Weights of a small mixture-of-experts language model, trained from scratch on English Wikipedia.
Size: 11 layers, 48.3M parameters.
Experts: 192 ReLU neurons an expert, 2 picks a token, a sigmoid router.
Training: a variant of Muon for the experts, 358M tokens.
Below are experts of layer 3 (counted from 0) of a mixture-of-experts language model. Rows are named router (the router's row for the expert), up (a neuron's input weights, with its number) and show model dimensions 0-159. Each number is 128 + 24 x the weight over its row's rms, rounded and kept within 0 to 255. Numbers have three digits each.
Before each expert's rows: "gets" lists some tokens that make up at least twice as much of what it gets as of all text. This comes from a sample of Wikipedia text that the model never trained on. Tokens count by the router's weight.

# expert 15
gets: "k", " S", "g", " 19", " G", " T"
router:101150124146134131136140099142104113136116153097162110124125114155113139122128151145091105138132139126115130121150126146131149145091113100124132149145121139144141143154135089125122102092182114104066103147110154109110167130150103142130094152138121107121143113172107129158160135129152140135131104176109098141128138150086118106104104132146099147118090152130166130165141126140140151131131155120166136117137181140123124170125117122093135149135087114134129119152164125174093141109162149
up0:081083117116150148126111118123132124166111128100120125113125148156147099123136156129121147081133119108086061105130136100115140128105140115115123114166121158094121104111151107117114130146112094115129094118164117143133159116115145115085137161117149139156161132092145103152128093122160151111125165112126126137142105142119099105112131162168126102096124135126140194153119161152126113108139131109097119134162207083151140123113143160157149114132128204138112137105109115138128150162141126
up1:150126124086129128115132124095108138178163126151117183101089079097163160121142126147109115127129164140094091102147158129106174155113140079111138141105107095111140073163155166141162112126130128123130095116143163135140090139124072152094150142122088116131120075170118129111098099118101112135108186125077146112169130119149148126119145156114107121177128155134143120143121137162083127125110135114126149140108144137137160134166100155104130147156133121117132145129186160111104143166107119
up2:132119145116163146117126166120096106125118110139131124093135084115155142118108193139080115137148093123100185141135116170087065125125123082137080144148151136154169155129124111163091113130162114113146143136153115096196166144091168141158131148135148114132146130120117135124126106122117101143134130114133156140155134128132147076117102140106112108107120115143132174139122115123146100128148098083124105112128122124154160144104127165112129148109153139105138129123156125124122125125115084
up3:139140108139113167171138138109073120126129132134134146137109086102144106125122113146151144141120118128128116070144125148147129121144128160076118199159121149170135187132129132130152077134132168123179111138114125125140144115121128067125122159137128104079149094069140137106172185115161177094134147124099184185112102115141099116128126104098138143134142164132112139133153118127127155126095074096157135153141165098111111143109192104085142133119103100134164079123130173144136129123145118
up4:127156109148112142142123110144140191129101168102122175190114101117090143098144141101133138139147042090186117156129071133144136123162121112088174150103121137118118141141147124079128151153098095138105092107098145132147103148096139139131117082106103150137105143081102119138116100102114115144066125167126139123105144101125151135115100160092165124097135112146061127133125160113076118102120157116131131068104118128118081141113175167102098106122106118136180152127122106147135112074133131
up5:109105097107132126127121155105147109147129122099170105115107127074098130157137155135155160173167105157145142133125104077143123120129131131140139117109106140112111138121127110142112123095213122146133139154140120138118144119147118117149103162126120094145137094104132111165118137156172135110150079131180149106117119112090131138138137108122137094115050111125125137129118153087140135143178131123123136133068136145134151114085142142100120149119100213139135107150148126133141113130142099
up6:139103121117101134133191104089099109101088151097123135121156110108090121146109098121150087079141088154108131144110167161133102115109113151150111125187117130135109140090125149097139153136123138121115118104127123145147127133121138124157104111117153094120090121137106150114138141082125143136127132132143104171159088125106151159098082115139129157138168101168146150124101120139104097099126125131137140110165140131145159120123131151136136101101112106126122102136123107163113146091149149
up7:134136103100133173107138143152123123141147136097103127128152119130116118168101104130136171096132130117105119120175117172141125158096118108131165160073136139123169108142188127123142084144127179160107135130186107105106132153096098129085111102120130128138100157149108112145131123114111099102149152149097124186153092092160129113129139075035132113101122116129138118107142159166111120136090149157122110063092163094144145123103112114125119148130124138108121101126121127102106134141146110
up8:166118098140074128176113151139092149156088122191138097130105118120137123134161131108139152138088133118115160147201078148105132129173124121108133096116145131137102157101098119119153134155125127130126154072138083145116179109101127167151153090141145104106128138119124163087155157168151135098111113125123108111100144106128145109133106110115160128099093134113173131123138133094094148110159122116121152158167168101111126147144137119138137137112116120154116134182107114124121191164130149
up9:106126141163119106107126124127161121121159123117151119124117126091083114162112149090129146134125097103110164078131131121163112161137115182142143118127144161095108129116122132143146100129106179108148122123105134164146107119148103127128125158096154121126136099137140081105133089159117128155097125114099146121146120130098123132131102128139166147106107116119144167151123163103123138128122145088125132110139092123122103127122116134132124100178145119153127162131109171120089098140113095
up10:106138166117152122117157121157128127137114135146133117134144116112080136145116194082095144141152172069132108142099151167120099184123122076152153171141123131168107159089137131120169131135168106125141167120113131121114129157134121153135102103140129150151084103143137138171172152158124071087125141104127109104144120141110073130152154113144075117111124145147153122111145113120157108120151116158136162104119112179106100161094115134103172125146158123137116126144119144141155118135159137
up11:109164124137124122096117153118069118158153136142176144115106140129142119107073095125121117180131119107162138143130134087138140158155139139124146139144114139144125126151077155147117095145114175127116128130111131136153115154099108144128144166151132122110121141162152113135129123105126096182093140119179106168122115122150118136134095119122097126087125125131151137112084139189150116080104108131155076120112125114111093161083175092155092137176090133111110118118124168116109117132076090
up12:133130158122107063119150112161145091154104118135139129124118146135137191152120132141125118105145069100176145082113110131149129142107074123124108122113093130106118111119136158145092141125108124100125110186132154128124124120134116133148131143110162136117118122138133132144163157104133128145102105121149092182100081091122156125088110159131104115101123111139144114084127111124147118105077079172119137119146149123135121156128112119135143141121098131150119091126131098070132128126115101
up13:130123111128121164107085060132142103131114154119096147085124121130149193153171129103106124141130150142162131142083107123139141109117099087229137161110163142093090124065150165120102107112136109138118147162171142102130096169135108112111082116128141137163106113093094156163168099106138158097100149141117141093121125097134176169180099143124127191098127134084151153134138144120138147120121148150129137140086128144128140134084143119157134157103129127098098135114116142121111117105134108
up14:092095102120060131126158134123155079139111133152102169132134108109150135137116164139149166109114119132096145148118123113129134124086159125135109124137136097148087137152131142119126111073156136106116120152119138167172111122177165166130111169097136140125131124125108127104115104124136159131112127092160155133097090140129147099115147119137152142198160145116140106169136110171140166087104145127120145178156129134150115111101169159119120085096136078088132131141150153097095156137160119
up15:163165116146127111122107137157158139151136115161132137134110137127110109114156104151147113137166150101111079136139120145113125102108127082135136121112136144140101117112093145156124076130115118088093108098130106141135151115098126160126091129131114097151138118075108130153068097155163089124119136165096131139079124130148134189130091177115123160097111119129118119142123137110181120099124069130165150125114119153119180111132128149152092109128087136125092126156126165115115114139140107
up16:123115067149108127141118141129127140141107168123145152129150120113097126078135131117097120125109093127103083115122115128071127153093103116118102156147120099103115061089131121101139131131182132128135096084131151122136109114149148124165107135126151165131152114147123119105129113114136184151155155120133140127147091115093152145121115094135103110153133092132097174134160159133074119154168092119123138157133184101123162142169116135149121118116129158106148130164117118172130123068100121
up17:175117110147116115109130091121155114151109167100099079095146131146132092119160106092123089086105110147140131111173141131101137099160121158121115141158159142159113139095154112098112103105117108127149131088112100147081153129149113126173085165100126127123164124135133162170143170105113155102090122114098120119117140101128124138130137107154134132106131155083154113093149113143108105147074132166154139149128120092105151129097103159163114102129112149135137156112088118172143127129132115
up18:130130157090108138138099166159102154136122135107132098122111095106152195158182131131106129134074144156084129127166137135134143158136130156090150138149148100137126150116138110142142126129119140117124086145148093142137111151094178126106104098144080097103123163141106145104149116118145131181143100117125133106138124151128142108108134124110101172128190133140166096140118109145104130111142154109115133174103162121191130166146132127105113075169095099118158132135127161117116128072101119
up19:158109135132130153148135116156124139086142103118090148118142152158116065101156127084138134100099121124118160173108102134143172106112146135146114126115107122123104173153122136120148136113148087112127122157154124126161135134148143089116170104147111154098107114120104118156091086159104149105139146120125141131112173163127132127126129172118134122145116102124214110103092106111146137121144155124112088109162090163110091110171128087098159147148095111157090119081120150130133117120161135
up20:084142131146102116153122107112141169131149135134149127168107140161131170150157122114113106184116170081090128109126110146127111134098108123109099133097129133151135160155098097121144150152095108104153138121164087153095098140113187134130109109151146088133174104110110135134090088134118124135148141120119122145110149141127107102136131158123096163113138119108125141090096114079144141144181128126166126088126110155148132121117113106129112135118130148155148160148139127124090130098127115
up21:143137104172137138141143107090108124117096149124129150125155145163171115168129130097126143131132122142156129115162121142141135071181127117099128165083130138163085115140142101152102102112115137146127127118132149122146103139075135133129138148153134123104100149131096169150128115142138160121104104075108110119137132098120077104161122092140100129112113139139131129136139132118113157086126170099179141089160137165109138121125077132120135160156090106076111131113143156119110108102181137
up22:143098116121160153088164137162111156126121098107107092155073145091129086169143134152160144168135159150105164141141155130143112141141133108082153138148139150157164139109143127103138130098115163159122142172154094160131098127136126125156145149153137069136155144096123123149115114119136141121098118146186167164126150133113136151153113135144167139109119149104163092134120123119145119131139139134124140121152155104122087077174129155154107114106151086150127148090166108102091127148113121
up23:119073141116151151150112108106123134127073133097136147112106118127135117155121107181094149130142160123119107140093134092113129155107124087152135124145158092104148139091142137068138130164154131100114088113137170081148090100108114141176135148098132159150176112119128117118132118120136094125185140095070158148134057192145129143112124139152174101168109114122166193147143141154147150131127135091144115133140152179145093118127079094120119090162112136128137098111135150143092111155115118
up24:143144110102138104151144107163148085142165082152123106136113108166119134115140162156140099092150098139129099124137073091166068100118100128101109117139121093169142136154110115105107127184096140102139119101134125077131110139123122117114120115142109106172149121124151140109108133165093124161144152091117110102127157146136085143182184119133142096101162118166131138099132119151107116099105135100159126112123105145119182172178074122099133172150136111125131134147124085101141120156116173
up25:142153141155117096105120096122140173127105112156137125128099146106116141131095135131075118155120127110100124159147154154120085064116112093094107134127131115152157143143126147137160125160149123122090105155103142153109156147154100117122106143138116118096132158152127142134134133133138106109149167140111054096149115165137098088125166115079082127134124094088145138108147110112142130128109175142114110142121153116142161136098174129153172177149153132134158099128170142116122130134111136
up26:146156181170156115106125159123116164133165121087132091097142131134116107117188151109104088156111074142128123148111091144154127120083133149125138180114135128115152119103092107139107136073154131118137120097151145152110145088128138160164108139140079128131118124129100133142141134104118103144090147117098143100116124093134096115075158127161111148178149106124114071141125111154165158155126154139146169133083130129161156129159125092131144163166140133149138125144151118161134107134123150
up27:137121153143097112130112107149093110109120176118135095108129124118120138120138153118088134168123135122170138147119136132131130170134126146164137097098149109130129126138157091124136133125123119110153125142110152131125111167158134137110174173134131099149157139131130135173151117160155120133134106144119135133078145131145131128131152103093118139108142138140113131159148174156167118087155103136169117169139134135120145116064136152082134125127127145132114161170126133134162103080150128
up28:165092146112086101165122151150167116087141135151155166109079101088155134144093168113115106141157122115125096146125132153121138098144154103136134149159136098158128144139110116098135125123153113184153092139092170094125105130123152170155111142141140132102136159142136154119173109113098133097118118126151122113100124173167120180108172127140137148158125117131123142113170143115141133126100135129132169125102095150153150140131117096112117151099099109132123130125096124105146146119154122
up29:151132155102165131115094163092155103084161117079117187123155089118152095136122150154154136143114112127101150118102089139148139160129084142111130112153132135141155127110107120120125110103103130151121091096136135139102148154143136109149093106142169158112112107137132075158097134189138130165133121137120135110145117156169161144123141075140148135147105141114170134091127133119120141125089151111137155148154144132087118115135129092164139112115079172143135156089138082155168121122149127
up30:100110158100118131160166152126126164116121138122186136142149115167133125138172134169122165124110115099152140114135174142135149091132176125110086140135121141142134156142164134158091108123101138064082175130133182083153134140123168088119114150172135105121114154126102142173155141097114116144120141147124157131118109163110162130145131133129097130110124147136105114102114138132117127149115117143202133098146164126134142138133136132132102118108139144150151154112127119095114119108115120
up31:111171148127144148141156140155104110100132131152206102133140121153109138095138146110151131110126097144128136134157120143133134122115137108135113128145106127117140130098109126113083090125136143133129150109152132140141102136130147130143091176165156100047124091130148122165113141106150166125167143148125161088163105157166157153107126083109141077126126127135114168149134127122136101085136109112133115087122145130116123142123119170132158117127062160113157156128148147109131155092148106
up32:144126134090135147135118131143101113122080145137128142143136158091146077149118144162090127145136135134101108164116113117132158128139131123099155123125127138140131124151067100169111123089154128135138141150096078146118163150122112094182123141157092096156125106124119095123132147128130130138108154101142112127129068110131111131135157101178101153114110135148097104103166143137132152133121091142168130060082131108157108153116114146127162112131142094114158098150181137095145100154132138
up33:125085119092117130169147154145165152079136103127164178118123083129147135118125107116088132146122116138114153120141061144115188096097151093090133116100141134117129128106120151182170131156134135131119161166129154133159104141132090110122104105146143083094165131133122151121123127138110136121108165109111142128105154184125125133126144145145141170111109128123122149134118106105141195113150143089117113133111146148104060131111136119178128133119150165130108115152131128141104120164114106
up34:093117122129131132149116091085154106155131131130123134124141119132102131112142144177115109120135136070107104131132108157128156092133148148122119145070133138136135100125117109136098102122094155121154158121132159103137095099148116098148129131115144162148138150121126106131119116121145133145159120085139094095125118145115148125108125131111116111155108117140196131119128098084115098146101127130093137094133155122110144103110144130163133137119151125109122114169141136118118130151101130
up35:115129109153119139100178128167075098139138113140115143110153153111160153116108136143139135141111121100116102097155149121107168132115120105114133130162111105112063124113129119112157078131141134177071123124143144143160167145097156091095155128139170098159110138095120106154105109164180148161126110151170118082140119111113132120179112104188138128179133135117153168158141133160112100140157127105110080126132148072098151095123155099140103155106124113085133131138137120133129104136095093
up36:136125132124137170151124101125135125114162132150158134136116155131090130149123136125126108177137118141104115147152168143143149105127141092129155155157098133161126113076175119145092143101173130124129102131151124166100142132147109112115125125108142165115117092181108143108101154131113082138125110118138114155138126122098128119152130136161123151094124137132172144128113115158098103104153119170128094088132125134138105153187148110133148115155118125099143115124143146102124133154177103
up37:136133144170116141138115128148146110130137094145154147124110106123143088079122128110129107132057103092103120157123195104119116125141172187133134133102138151140129121124138067119163178131111137143071106149092150134124162153175115118143150095120102144160115134127089115162113101107108160095127137141098170113088171130122134135093117130122093101148166083115115104134151127088169126125118127135103119134115121074164158141114070178140084125172148081113118105130144120145172118146121170
up38:169130119107102151144095116109141119161099092155140146109100122167124122144136093100091155135104155120077125099113129159087129140149107127147104144132158105117110124126179108105121168105131138133117126162144148172114073092133144143118115133130125125107162118165094087150131070141155128149085114109103146103118155156114149101129119160132135143139118142147106089114128098202141134159103090137107145091146162126100105164151127142094109133090112120108122143126148132130142140151107109
up39:160062140133143141141130176152137138149136139101140169102123112068144118112155122104138121077102134161094153150136131154093157137128134142118136127161131178123147135124135095135154138093103167145111124150115176085151124141132156128105153132111138130104124135137157123153111091106129094135164109123174149142098173134099159094118122163121142147107175144114172138125093129133125112119146089129128134132144098098094148132122168151143083099092144121100117099142106154116130153078107140
up40:116113141109119129148102160128121114134101130131149115112143131141125129176155124121165100131133106116112146129150133131103130130092139125155141149133103107131112138121161110129095129143123121082148096067125128090120104150137150101122115131148181140115153102079117123164090135160102149141145171116157141101152118149079110128114155092086073123139121149148085152103173147153090141132094140141131146108118123101103125124153102112133157118144114149102087125161085098135117113142136179
up41:175116108148159092122152152152145149128189122186123140122123155099122133116116084128112106092144109194147164133101123123140094072104154119124126143149119142108171167100140128164139134124148127125125136120130098115108081164135097140144122138183167116162113116102111118116162143123157142156100137143109129138136136096135128110116097144133105104137143159123123110128172162115132113145136126107174140149172124130192150127117167092161137146096145132125113123117117106112153107139138152
up42:138134187092120130139125169143131139110100138149107141128168109154160122125161147102120074099124158151118166126118102134147096120148106157124148159151169174105118143122137149148103167138133115106158164131134141130118145107133154132127153083121082115096138135116131105147136097157156143136139154108127102106158169125102171084101156151109120157110159132143148172138124147079121112159130111129129122130109125082106140111090128115103112131092120132139152121085142141151141112167116147
up43:107097117104095109112131145080116103144103135150149103117123148153175117122116121131129119098154111126138148101128114111156187137106143147112138102148135125110105138146112103125113158150113150123138125074118131139134117170136160164134126118121094137087128110171116135118173124118146159117174087108171111148119121100122123188108135140120152102078088131168103144155144122134153158152129135157174092151141125188124134123121122094107165149127129139129156088127129150138146108157121164
up44:100153140152113115132131064134143143109111151170147090118142099156118133145122136135107100141113103106107144126149132172138157138150144155164123140135123134131132119168132132103128165103116097138146133147124136149084125141154127115133157124088116155118100110142106162095184136105124100139132082156110157119175106156087119113119125066124104153093179146115169113100137090121148123127095135098118126104146154147112130130138150146153098134106156132126140131123086125139132103101139156
up45:131110125116125165154106132096116155084124126124086130160117107157143104133147164148115123146117118115142137131091105131119103127049140126154124128100114103118175147121130110146110194123155126144083125116115177153140122137099114120170112124117115133137150099104129167136173122114123079084151137127129117090141143136147138104081106104132130118129125146155150172140094121105134106124112120167158157175132118129139133127092142134104111184108131145177095153079135122122128126129126151
up46:071138175091136165116138117110150169122157133118130130106147134153137086182132094147139090120129146140115118144119124176151096141131158195139144151180113066141101106116125106109096129116124102120115160123089142134095125161158099130118098144109141148088130150148124160139180113106143120104142125159135135123102110173122156166155148074088158124104123148099130128145151134102140142128103136068116136153122163126153103158135166116126104142138065111081101164110119165150083143129119101
up47:148197135147133128083141113152106100077122119122097108107141159111119097160147136125129119139145137143105124101087133126137153106112171142172110153127155119168114118128121154122157137160087093157151080140156098130127136147109146110110162144143151106157138106099150125161145149130126137152131140127110109156104138145138125097157127137080150100151134139123123113125125158126112137158178153140157133131152109125104155140139155120115121090114136141145189111106126158128162113164143136
up48:134134174100138119113092130130110114094088147114135133099080102162104116146146133102124161133111120111117147148165168165125107131165162148192091144123071082073107134118100094148090132137109167095143124123121105189139133092163105133119146119132088133154128144111111136147164155126133082111095133109074106146109129084165133148125150158143128155099143133123081129117119139148055116109169148161111118117121150131140144105134177146092138108164134143121128176147092134139138137144100098
up49:135121173147117134137128076127134156153124167159139118103167105149133115133125109139101117118103125143107134156140132132122098147094120112155097100152116115107129157175149155168075118127163127116124140132094089151096159142138135147104132161163120131126169175111148094153127141120103139157130125121092119139118121121135128115091136087136133140086155105170160121175161157148124118150095149119161097104134165104098083131104131081144099098165096179148128134166094142053101092126167125
up50:115083132156135084123116102154120133127140094150143135115068113123138129104154136147172125116132113143115130122101141149156115140144161129166128157131104121158135148160123117169142145138186144145146120155154178078149148134115126119117078151097107170154129125161127114134141131116093153158137097155120102130122149117157176139145106108118095147135130106147160109192152119133117113099140141152113156081168168152110132112119098102103175104140115120098108091110151148152109078153119128
up51:089160132143095123126110129096107118169142123183091124132137130153180144148124110135144123114137157125121143081105125137150145141168125130107123125149117111138104141109121096109086130113126119115122137126094150127136127094163127165145145091185129116137108126107075135118162114125123152144121160114111150113102117119113100121157123154111157134175141114122135111114123117133124133155127127182136125152170154121156098116148104083115102166134137123151082131153117091129115130097093135
up52:095131125104076094167143115133086113131159103119132136083114162126089108115125144126117076138124119109107096120173120145157167137117128125114138110122121129094115158096116138113147130137074102146149106191115149154158126127100136163166139099111119146121095167105104141088165098100149113104136159152137108117150147181130137138094119158105124147141115147092126141158114106126143169104104136154125128163092134172101083103127128105150120120143158108110139145156130147112134107155083123
up53:124139154124110174155136116134128121113108162111153136167121106098071148112107117176138143113138129135124144125158126137124159142121135159130126174141118108118112129129140163097181085084158168122147088149086140136114156124170133116110083104136110098101098124146155126083166125136167125138118118174079109122138098121112126129106115073132122121135095100087120128140072147100136103133156119102082129133113155096141105149149137138172093121076157124098160123097130095141093120124138102
up54:125132126138102100136081106101179163129072127106156144099085102121136162139141142101135166131151131109126104124137119157134165148108073115100140127140098124128141167097126145154133101129188155117158137110114127152117148124126116133150078149181154157090104099116099138126138175104113122097116101156120131132141109147144114096141091130147148109115134098074113122101114139149127142131111139125156092119142155151120112137143165119165155075150112112194148128123122141126108094133138094
up55:117115105110148167107126102107169097088088138108172121116106091154125091156122147105130144117131122183122137106110132117132101123115188139165117131155106069123178111154117124081089088108168111132151116100154155166103131150102092102161116116136137137134157138169144105125108135153112152155119141121121135147171149166128105146101167164154124135112149111113103123138096174130111133123139114110150135130152158128115137134158148124139117143117096108143141089117170125141109106143095086
up56:148135106141144194127114135165087153118098113155133182137133126096148163163128154116154094161115126153148119123113129158171135137109122096103139106097139164132114105111155133142142145138124135133151189121114109145160143115182115102142166126103105112104145132126116114142095116123120170125143074119126141100141130148143113168132110139112165135093126129133124126107152105131126165120106156104115132114154149103149121108108083146116116135110085102158179146150130080150125152133138086
up57:107084140129105119164128139111157111095117122108158136158136154126093130163128141131094139142120158106166139135154141143134122148129054144177136134130112165134174164175131131114104131124127084124130144080160100100146087119122194117116128131121104103125143115148111122096092132130127122110101135128151146142105082111066122114138126108106105123105104146131146112101101119130111105142113126106112140072152143097155146124120134162128120101132080121063170083151170150154156130126120148
up58:111137129139085146121153102122114143149138122125116107092135151158122124171096101137164149124140120106140086113153130117102138166144113129154118112094140119135136144166137141109156109173129161104107104145116118149097117129123143123129137183129115142187119102129161108069124130171104085176079140160107144153146191099125163131102120136153120156178134132101156141146119097106149142088145126108117166145123122135126142116121144119102095116147134152152108121148160103144131114125192139
up59:109126133141159110135130094110112094089141150150133165108160120162102110176128130090128132102097084139147147156138131143092163121158160129142131130122147142093143147145143113150134106110136120137088157126125081097129092131127097115123131179135105122115136140152129118182082094117099083117100116150129138162144152118130096138087111134098143110175103125146149096123130068111117098097057109091117114135116149180176150133141084109098140170115132164104115137086108096146120076113089142
up60:096100089136126145076137158114145108076110135139186148122100151112147122123140092147115168158125129111103093116151135111112157114132111143161121109116138150136152143109110108117107129133141130105109090093128177082114077152164124160131139156123118141127159150106129156162137120093105099146137084106151155120082130143163129144107151136097148110115148119120117100073100125113115154124118153125160093110109121111105110141080103140132105143121105093147107129121081131072107155167148159
up61:082127123156103131138143143148094099136115154096147158122119127126183105130144136102112126175119062075178165093113140143139168177118141086087070146116101146138125104106108116180131087082131090138137130113135096092119177107068105119162155170155093183116092103081106142152145136129146142129135156123148131120131114178092134118126127152126135118136118095156111078123081114155159129108105121106114152125118143143148144120118139077126150167158115105116115139109143172112165109149143139
up62:128153155167114153144099099119128105133114179110129230099127107121184156105108115138098075118178099106119136119131144137126129152141130126129109117119152164134188133094119087079095112144158109123147107140108121133127103109143123123156123172104100083100078136146136133148135168144118124163159095111108133135128092095128062111111115113081160126148146123136111141121162135100167148126098158124145126105091130145100138138089163096055120101188110136189147134110134128128135119117146120
up63:145143146112101111108141122102076115094116112112135128092105098194152116125116116101151170159093136132142117139170133163115099106129131106084142113124181140120112092141100108143115142119114095170141108150133129124118094123112121150132115101111124139151172118144112102159165153086141156152116132098113079169125088165140160123106125118135148122131147141132115137105107132138139118099133141112129143127082158103079118155105120156164134147152163087132111107155138089110126094139145105
up64:117094139129135151094147117118108131129121146121065140139137114130090150102135154152156141171130102165130101137104107148147118144094139119096120109157124157176108094143150128122099129159144130142094160137117138120113106157104129147118130088119202088136118117185127116098112119133099107142100142104139123123147112082144133156124118128096137106166134145088109138152132107134055103122158131158110117125105155175139146160124112123152145114115121126150117123121132110139170115138123121
up65:081084116150150127130083178118134118143087136085106112097107137175145146101159130145108149134114131158062123134099142129120140117096150108126122130153130138133070131130115122115115127113173137108090113151138133140089105090126115133124153079120157072150122158141128118141114107122159149112148158169145117190131146125142104133158128159109087130123104088166153130127128139135132149119155135177132121134143132139108163140143121130141122137156127115151110174124147109152117134136143170
up66:108139132138121147140159089143142132141115146096142134122104133124142155145133106111181122117109126111133115168146107115127145141141130161130117119090140132146124138130127114131140105119129152110091113121118096128131135126147101160134127096158126104111166107154151115075122125140102115169137136120149161109146151146169087191112145106142155196115127159100108104127113107115147176148161156082146147150124121090127151149147136105135132133134138111106135100118124078140114119135086078
up67:146118141136164153106131106158125113151167133116123107099101134145164102126105161150138152114143145136097117134125134145163145110182179129142147101118079107133144130181139085112152138157123112111120146097121155166130137113092152151101127104132163157143133122121085128147152129130084099161143102178131157140156056093130141149124095141109117130140149166107129095145145150104131150167160101130169141094120132097101109180117185119156102124149154124110133153078120153150065108163128131
up68:152106137129106124122169093151145141151126161146123106152123128122135103115131132171143137140113146133082180102122158135104145104163111141130121130101115126168149120153144152146150106097153160153151152132099130120105115165079129154121104114102156123108162134137133134091075142141096174123126131123103073143164124126153181112123141069115152093154109189128132151106129127107136137129144103141150092160113133124191125142100138138122100146145107120106103144139157117130066131102132147
up69:094152120084101112155134153077128152126122102145133121116150178127152115112121163138089160124139110162138151164109110142093139164124132134105123142119157160151142096150084130146146112107132138138098139114065109136124144098117102129059184126106141088140091121137137103121125122089176126119136108133130146097165111073121110125149134164159091109124093139132151105142159132094079169088144134152165166150135123085135131132091140127127079131107172160138161103113105122167107141095133091
up70:133143124129085084082146094144152132129105125147166126143115154135134133121081101123114110140120114118126111144106096118132113096139132096117130113142134109198090080148119146126137133098150110125133113115185116157136188115102075134141162095122138139149134142094111116101115092144171109139107136106139146146153123114114117081124133073164118130108118138129176123132072140122121116105129183091090122136158153108113117121119163122120098173165101147129128098133142123177133072113125131
up71:145106088067114096091134122119131146099091119126080139129141091118140145117109150071118121152152120149122159128109107135109176112146154123120100118110097097163118168158093123102094119102157116147125078145114088135152122077085133127142156133115113128089096149122092125106152141127114105088136143112077147140117145158106146130157108143138127121138091098125154108153204136131148182102148112114127121156183122118130108117162084112111101132093122144113058102122083155145111128104151159
up72:077129149105101128139068155136123166138088080142116137140146082133128141156088086135089138140103128118130148179200145175131113149135135090136102095156128161131108126162156144134123131098149100136152138115107141146125147135093153128136136161140148119101091174104164133152116131151122124115097142099104115109126155133101068127185115144120130095151127102119123135154114153103123088152155151128125110157142108148139116127135101165123152106088152117118144148140153122140159138083122101
up73:152158139144161117132124091092146115150147122126163116117144172168157144173104100129130131167137115136087094102122132111137109126117104162157157127130096153101116124079101097089086101143134077148175115134097135134082136128153118152092148125116120152145082123187130129124125144100138076129108140126098154115128159138086132094125139142123144084148145153122117155137098137094153141104120137112107145112159121138132119131148113131141135167125143122162145161112128128148127104143132154
up74:116146139095107158148131135122159117146135112125127143084120100153156138120148120104182138161118133133109157115128120166079144170136124143109107117156149154106145155134125115073103148136144085102119111158131156112111109140143070141113113143110142106168081136107099168120135141149151171127159151112087156122152107152101121141132108136139125099142144111138115162166144130155121163145145150125095104140104115159109137194120132161119138133136127142129092122124122163132170120106145109
up75:104168172155145159157109116102148095148078145112120165125091090142144135135123098148139112103152116124134125128102170137104100111082129104090120092104140120098139143138146085138149123108140189119123127098167114170141141123094130149124125090153107128083103124114133141117131158165109156115125183114141103124175163090084129092102136106116125143117145121191132110121147198083104142136119099111127158096084108178137141158121118119142144115118087108132145114175145142103113124099104149
up76:106112136121097091110132175173086145111134116109109128091167148133108136126142110135118143156126155116124156134171129181116130159120107127190136119092129071163115093173140171132130094095169096108109093165158144147135107141163135165126103134123117150142157162096168152127114126133134179117132117113168103122126160173156101114136125141120124142117087114163132135087137116154146136126147131148180112169144134117109111148112122146137129064114114153147117136111107102189162080074150146
up77:133102132102127124101097122149136117160112166149116109119149140132190173081152163124133128157145160099101123104070146110135144149099172146125099122090136146139114125129120157105161135166181097165100144144139142172135141080160092133124115129110176081108168134170132140101182099131120101093140119099096121189145125151146163122113159121118141098116145103157100119158154099159133151118112096131123127127158108160128139081171138093133107115112090159155129149116149089125147120137126142
up78:111154131072150129186130110112107119138146157096071116063140104181153114144114155142183067133128137144136105162140128106135101089096134130156129175114119127119122102126057122161096124125134083103135113110162155114158154142170147103128134098113076129132144105138152137123168133111146115156098140134147153104134119121127108126127146144099141119124147145148109156124098138100146116152156128134158124138157107144155147165141138140129117124105146142165135116127116189126154124115106095
up79:119128146164133120134132120147103147167066088126131101156120113150169114161124110117173121092115114150113153149162172125174147100100138167138080134093143134141179172124128111111149102080135111164108156097149160059121150105079113101121131115142105110158105149167082096142131147130105126171149152103116088147103091136120133122131097123126113169110122127126138121101094118148086123084110128148121127164131131103134097167112155166104114144145093132119115164143110136147061112128094132
up80:127170103100132172141142119100167141147121082114117156161099122132133091132095108105121139137110108158107081095139095139129133103123112162173115119121154150160156108169127143153130129075128091172093117112115134142131181142122130104122116126128117115144107154150138134114162124125149123132154159146100104096111122115179146142108103108118111137154112106153125143092080144139147157141133141125124119137090146084134209106096116125111129145148128093129165065108093179129174150128094128
up81:122173126141155118151157139083197107131160161090150106136142111119127134104121127117099104102131143125131081099178162125120111143108145173121118096147145105127149100092108132142148125140119129082137102100138092101115146132126101129128140111143115094100156096139116097115184153116140165138138138121159117125099112136130113127123122138176093106111120102134123098134155094150145101137110125131133113120153115157099114154123170114129110130143105159115114133106191183183091120132127148
up82:134122107128087160117118123121082134123131126118140130119067113125126157136134144146130137123121175139166079109204137177116141156144146145110138138101158091131152121107078150127111130133143126176155115131128178121145115104144106158165097118103091120111090138099072151125150108171115132113102170114108142167087114122090123122146164129160108106141171108140111134107163122146119119121113103123151126101134104143046080139139125136096152141150113078112139128122110131124112104090113097
up83:134133109114120136079145116142140165142176143122129185133138139138099123128110123142122102112164121116165111126123135122130136124165155121126144147146138074079110157104124079144116129111139126185104143126126136135128126147172151122121171151130149127137127176146107162121130106151096133114171109147125168141153163159151131160116162132137159162098136132123118129134108131148150151154110172108102128160072116130129116134126152153128127108088151139108141136096118167182162131144109136
up84:099110114181131127126131133093199102142105147162141164127145137177098103105122148181142113121100129176120121138135136148115104111159100159084132092169156156144131102099113080143173164158137154139131116148117146146143148093109167114092150151122124096176128131128160167150141114134158090125141147116159124109150150118153146151103116106139075130147167151137104103104108114177089127144111110140148173122143114121086121125175142132089134117173169129117158159107145113154136143108124137
up85:157103090158169135166141124166126134131114132097112117139116094167148133124148173179116138132125100090136097131124150146110136110091099145094133139086092097125113148136150095141110114131130144127130108151076164131081143168140093140130129173157052103110090146125138131165138171164110141106154150158104120129111139097093136084138136164099155136133120123102145155140158168141103098130115141112117125146130166159137117138151195137107109089154075137188128108135145169110159116117156130
up86:122121125120122148151098153139129126112112154151143091114128141105161138148124166132134073139131109152112133138118141152074160089096162111123115102142115143091096115163129135147132118137115104143103093173111126092145082133124107123113123137172106168158162149143151099093114139115111115107143072105146132121129106108100153083129106146131179164100127148131160096128151078135084161091136124183141117150153155076116142101120123126104122116169132107111131131126126125085144086098117112